Experts of a small language model.
Experts: 32 experts in each of 11 layers, 96 SwiGLU neurons an expert, a sigmoid router.
Below are experts of layer 8 (counted from 0) of a mixture-of-experts language model. Rows are named router (the router's row for the expert), gate (a neuron's input weights, with its number), up (a neuron's input weights, with its number), down (a neuron's output weights, with its number) and show model dimensions 0-63. Each number is 128 + 24 x the weight over its row's rms, rounded and kept within 0 to 255. Numbers have three digits each.
Before each expert's rows: a language model's description of what the expert responds to; "comes after" lists some tokens at least twice as common just before its tokens as in all text. This comes from a sample of Wikipedia text that the model never trained on. Tokens count by the router's weight.

# expert 8
What it handles: Verbs right after a sentence subject in prose, mostly is, was, were, has, been, being, became, contains.
comes after: ",", " was", " it", " is", " which", " It"
router:109100121093157113132105138135121121128127082143097150097121139091136099109108103161149140088131120190145169118077130134168131151099063125143141108147112149166117133120120141134121167142121153
gate0:100116136088180142108145155130129132119140151153133126109158120131105166106101129163145129117116117102134104123120139132113125157109116128131174125163135123128149166133173140148182131105137162
up0:163152132097099117105145129132111135118162111097082143116171086118138157092139151172166105124085144126137131109097143170125124117093123099153118137147154101124124179139147135123143118150130161
down0:118130125127116118150124138162100135096078177131168142076129154142128129115161153117139122156157123073128153098137153131098123180134145149150116159114129111165193130185114136111134120104132115

# expert 25
What it handles: Capitalized codes in sports tables, such as country codes USA, ENG, positions MF, DF, FW, and team words like Racing.
comes after: " |", "|", "S", " W", ";", " R"
router:137057133132148106094112116118127169131113107128151132115114144119114073143140150131124130139149136139138111104050149176153111167114103089125150157098123147154149112058114113140120128124140116
gate0:132135146111119136120165101176110126135085160125118136147095152113121156151145147168160100141178102109133159108125132157134121121158119084139130150141107126141124111081121133133135118108180161
up0:121121142147140119118149117114124120130154162126121133147185131147080036117137067102129106102151155159151135109084092122097098109166141166122110116133140131151138119167161156130140145157141080
down0:152136168153105117131109142122136182138119152110122119170162091087105134123156160122111135162127145101122083143109122107108152116142069127136159110080142112150117121167105173111147094154134113

# expert 16
What it handles: Pipe separators and header words in sports and election tables, such as Candidate, Votes, Apps, Goals, Result, ±%.
comes after: " |", "\n", "|", ";", " %", "=="
router:113112139131129133142102172139146164129117118157124133140074141132143109133094093099137137130139155119167110137114159144157114126147103095166185139077116163128140128115146142165148129137147136
gate0:115121170131067134118062168140151138100144127144111129118097126164108120161124126102138166131155130164159124109128155120075181142139115090170125161118150089117117112159125123137139152126144168
up0:093146145114110112124126164116106073135082151164110142110151137163102112161129098111155156154115146110143106095099124144135116129116134138133110134152168128129151137138129139127159193113080163
down0:125124090171089167097188135093159124099110124136134118111125153126147121120140136155177130125127129129118135135158132094072136141146097142103152146159176128121144182143135144052109158149148132

# expert 23
What it handles: Pipe separators and spaces between cells of sports standings, results and episode tables, usually after a team or name before numbers.
comes after: " |", ")", "3", "4", "\"", "5"
router:139078133141117122152084127129102156134106107146162143113109103088081079145128148152140141105160151140156149138103131121140092105122118120145130142129140153167156110118108133135138147124111147
gate0:103074123111104111072102122095146143142145130131139111128090099118111164102092112099107141118140109146105108118131149181120089152145079110119140087161117126125121109138125145088094187149120123
up0:123143094141123128115143127126161132124115156137144144152115170136136112105116092145110153149144121170151114100160092147124130158094115141150112060133139108091084093136121151138143124156122123
down0:114112138154147159119113105089125095137099155140132142133151145121126100150092165114137119153129166178126138128148097127157188147090143120112149133119129080164112112117166119128152124130142124

# expert 21
What it handles: Articles and possessive determiners opening a noun phrase, mostly "the", also The, his, their, its, and possessive 's.
comes after: " of", " in", "'", " to", ".", " for"
router:122102129110139092123083134113142155132138124165167124161130154113104106150088125155147134147152151161136155133128161137162108139120115123174107115122138139119108107126120126118132144133118140
gate0:132151111120113115106077112107102143144149114153114149123141193093104164140096092135116126172145117107117165092136142148120119114100155129132079087126155126083140152120086090140126138137197152
up0:118069161133145139121160117151147152092117158142139146100108113152128100144157140097132150124063117156143123101129139121107151117142112114127125161150104132119113121158155095138118168134125134
down0:097153118131171135142100102088132164123146110157129140122132134128131092181131135162095171119161102130116096089140122087141138106170105107138141126150095134170138135086153133085111106150083083

# expert 14
What it handles: Determiners and ordinal words opening noun phrases in prose, such as a, an, the, first, third, this, each, often before season or game.
comes after: " a", " is", " as", " the", " with", " for"
router:093063155098140125121097129128134115123112114211139148162124131101088096126078132139118146106143128117137143121109126131143114101104095114123140104110097153162149122104111123174099115115124150
gate0:187119152132102165150089128099092167141104134135162135130124073117168125128135114133136122093144139131101149156076106122094082125167100125073102072144128101115147135110112110091149106132162122
up0:173126128119130114124125109082122100149089118123128117069161143120096120139184165113138099150128122153123125154129104147146134143154128109140068171164117118119104155114116091165129114113121132
down0:101080126148115114110127097154149111127142141172129179108149120092084116156158147149171142123158108153111145151098165158138185116122148132129091150118139125091132152107113102108147145149137148

# expert 18
What it handles: Pipe separators starting table cells, list dashes, colons after field labels, and location prepositions such as at, near, joined.
comes after: "\n", ")", " at", " University", "\"", " MF"
router:141074154116134101123078111151127151158106117147105195156112130099118091128130119138177119105135141128132145120100137178149110119117117119158111132138106163107127145113108142135132132112131159
gate0:144102062109120149103130120155111107169127115150093129119142148151122154114129111131133123118130134128090118126082108121120136166109101133123122142131099115112127076173074119126130110123137152
up0:132102066128100129127173137107158117145130092129098142161086127141120133122115083144154145121119153119114139098111122120075138111136129124133132172126087165097137106174094145109100119107159154
down0:129100138139145159140150161122166149156143151166110145119160122152100063136145088114152145120088147112116156074118090101147156160130111179140124122136109144092118125210121081102148157097090151

# expert 4
What it handles: Common nouns in gazetteer-style prose about places, especially population, village, station, area, census, and "is" after a place name.
comes after: " the", " a", " The", " =", "The", " is"
router:097109144086123146121127101149142121119119138191129153131130126115114080141127105111150128143118135155101123153082185143110112123133116108154124123128100187134115157104105153139099129126173161
gate0:123065167135112145158145115103142160148114128151130145106128101151145136142119120116126146165096146175156154121130108122182085091149153133147137090108104155126168145128121098123112159173122136
up0:086150173114099147138089129164125142151138086151125107107135091090126126122129132154114110146118155130138126118144143095137158156151134110058122110126143155116139149086196122103127169111088132
down0:076136094155105110120180143135186147104128114126141115128135139142125137095169136114118156121122162132130067171139125089091108141130158106128143138126149096130109153148116112132123112121129119

# expert 13
What it handles: Newlines, dashes and bullets opening infobox or list lines like "- Location:" and "- Owner:", plus prefixes such as re, co, ex.
comes after: "\n", "-", ")", " information", " co", "=="
router:106121105130126112118112121148166110136118112129134110139102109099129141153104114134117154122154157110146131144090135158119097119099104113147166114058098159132138136124095151130136156145162146
gate0:120146131122156099145111073147136156115084100144100095132130100110150124133132163112131150158173114106142135118109129175106134125127131098118103135106153108125176116147139145125133147133160145
up0:120121108111067161150119098101168132162145141089178103124128119124099084191092144126131087137128090152123152097147146103113136131132151089118166095157161125127115107113114112142119098139106114
down0:132070138129134158103131136132150128116171099176120118149136142117134179114171129130112121136115137136130116061123098102141139113128120121121116113107099190135133100102091092137161146155128110

# expert 1
What it handles: Individual digits inside vote counts, percentages, scores and statistics in tables, such as 71.25, 1,315, 23.4, plus ± signs.
comes after: " ", "1", "2", "3", "4", "5"
router:095090116118145124124146130117145133142093123149123126114107145066141106140097128120136111125136101114120120116050149125181108109091109065165114121119111138148136116090125169169147138162131121
gate0:133147123118095137108097151110147134123084134134150144157126152076135119107127144092096115109131153125116139139164131099153154122106147168138144173104122126175141116107134127150157134085128117
up0:117087112171169100138083153151179114118117137139092146146123161157145120148128117117162123146138087085109135109134142146172148118120129114133083165113168133133152129123085128114144147149138134
down0:134104143140137161130169146138171130139194134156107127104136127114159170152143119108139128123141097148134130166120152111120139131157131114159165154141177140099106175128094107124119120135138062

# expert 5
What it handles: Cells of election result tables, especially party names and pipes before them, such as Democratic, Labour, Conservative, Turnout, gain.
comes after: " |", "|", "%", " Party", "S", " New"
router:086109160137129131147143126156150163128107132178143145113122173077140105126127147131118132101156111144129138160092136129170095151126142086172137178113128143124145136090097131184117123134131128
gate0:094138130124127166122179117176171152125161122126124118123106137115117134131157136126134088071134097173137154133160144123145107104112147100113145197125133161108112135087148142149147120118148123
up0:120161159131130143146152090123155100136122178189152147159139161110094135121111111131132126117138125169142185139140146137139111109126139119143089160143112137137142185151084127156148135147132116
down0:172085098113087068123074148124096130109114103104131113112115086146124080152133077105104143156097146123091065127112094131136126163145100123118158101107103112115142112143100117099112124156130133

# expert 11
What it handles: Full stops ending prose sentences, especially in place descriptions before "The population", plus digits inside numbers and percentages in tables.
comes after: ".", "0", "3", "5", "4", "6"
router:113069117086136082139102121152160149144113121153156118113122138136099092178122113153168125133156130143140127173109121161150149148140139069129137155130100157143139106110139131132125141154120128
gate0:110151163134122097115124082089144124093138130115133109154127143113168101135122087146129118163144149126156118097093121089094147140147165084109138133088117140147098122094114100135107109153123126
up0:135110140121132114104119080070174113132149091126129080130162132142165119141124133145142112159149130079137137146110114107120135161129136163106152136101120125134124116116093109151113111160086149
down0:133103145147168116120169129133143110139172120108091119123138131123122130135149107130145073118130115109098141100138101068121126129102103132132093150120148133151091103110082173168121108106145146

# expert 20
What it handles: Prepositions, "the" and compass words in location descriptions, such as in the, on, South, North, western, Central.
comes after: " in", " the", " of", " on", " from", " at"
router:128096126091101114109134113134113145171154090158155141139110156115096071146118135167173114146146120138118128143119172140151109152112099097159125127149122181112127154126108151127116126124140143
gate0:155127143117135153099164122157110140128132150144122125145120134098139122116114169134183118128105112134138108160163171116118127136110165098121102151146132137117123106121117150126113121100136152
up0:096100118119098104164098144090159093140144140139087136106101125148126164078132117095111132135184136079149136136135108157133120130147158170117140118105131117117123116106125134141089141090097145
down0:138154133106137083088127110105101080141126126118073118111122121173114153097131150153128148113134132161160101164152116192096095158077099115118124116134098151116125119104126078097122158172126152

# expert 31
What it handles: Digits of years and the space before them after "in" or a month name, e.g. "in 2006", "May 2010", "1992".
comes after: " ", "1", "2", "9", "0", " in"
router:147119124098139110123127125116134097158144082122101131105121137145100126123104136159139151068179133122164178101117190139166130130129109073121164141145108132126124126107133115121110161129115122
gate0:143121135133124162122087148126135127100154080125111123111128152102125099172137116161153119111129168134125177105132177093151137124103119101118185166097060095098175124098174095147108145135139145
up0:148151170122144155166136130163114120166131127131143123097144156139181127140157102155170114137137197155093108091115119144099119136120131120122104102121108102164100135104173163142098116111119164
down0:126129125178133092094151135119123133103157078112129115142125097113134125089081140154090138085159107100122095151133108166144154135154131151126140115150159170172121125131128101130134164146159098

# expert 30
What it handles: Final digits of years and dates in parentheses, tables and date ranges, plus time words such as century, season, ago.
comes after: "0", "9", "1", "2", "8", "7"
router:125123135090143118130106149117097141135148097132126153163096130082062114140117109145163148130137160166161177132091158159154096167126078114158163132129094162121137102101125150159120119147150161
gate0:154123151116138113128118150118132132144156130164134102122132155081142100113126094118176136105128142098109163109078110139154132107170126103139110169113139159161110159143087153097113130108198136
up0:129116096101110170120163121126104129148130141132128116110171088150113127098135185137102135134126134149121129148139170085126153114083190138147097129126132154120151169157138127106097117143085138
down0:110172103126140134102120111067121119124134193080103102116126111110102170126100146099103145104099130125127121117111085132128160164157146125159126131173086110154142141107098084110098126158156137

# expert 17
What it handles: Head nouns after the, a or his in prose, often abstract or event words, such as war, law, death, allegations, contract, cancer.
comes after: " the", " a", " his", "s", " of", " their"
router:118124179079140140137127141120145092138117093132144166116108122087124143134095131169132146125144114142118151169107185151146142135110059106169106167088131120124113141102111127135110122162127097
gate0:137077103110070128121127151110082125139110113160112137131104142119120116106110153140123144127140093111104127126113133149103158194180092091112132125156127134119147089103128127126091114122096106
up0:099119165120125134117077103108157113138111142128090131117133143093108161135100101126163156132111154129127142136118143136067142097102137145124159155098145113143126138119156134141123106137145148
down0:098147153119118158067148135100153131115174140174126180117124146112113107131096128155171124140111149163140084105134111113110125102100119160144154127121165134097096142094137142166124162129126144

# expert 28
What it handles: Newlines ending table rows or paragraphs, markdown table separator lines, section heading markers ==, and cell pipes.
comes after: "\n", " |", ".", ")", "==", "==="
router:102060154116094098141097160100115158143112119133139150142087115124123135141103098153118132112143104135108123138109138162146108131120106091141139118091104110138111095093137149126118121135121168
gate0:136115130132118148116121075082139141151137116142103100159145132112119165117120095129183145141109133109151154138112109117137137124144140150125136112105119063085154126103156091156161135112168089
up0:166170096118106090122085115093087114135119089121142144127127130110170175123155134149152142095141114136107116133144122121166155105120130108151118136174134150155112120148141132126127102177107159
down0:134121127111155094128093129138102144121157109179120109119123120131131096132146148119141144116136166160148138138134121099117138109115141145133173124097121109120165085107093139111121179120149125

# expert 29
What it handles: Line breaks, list hyphens and field labels in infobox-style lists, such as Coordinates, Website, Born, Preceded, Language, Home runs.
comes after: "\n", "-", ")", " =", " •", "=="
router:118099109135112120102103144135160136123143109125118118144094137093121137139075107137125141140128117116161119114076176155155086129127118127159174135086107138146115154123084165119084156127163168
gate0:128187134141124140082112187108135127129133160133142149140149144162112117133124108103125125130187154097130121158157156134101105122098088142121138139106127110124142143098138106150103163137126204
up0:094139150152155126140162113106141172127101106075123099141133136128091121116113135127099116122135146145120109133098140113141140143194118120103083136162131100091140143156126125110163126094136103
down0:120125162065142097113110100111162128118108107169116165126140140139112130099083134125141165138061123151135155130175134161137139150138132135152146149117131148145139121121096105151177132126108130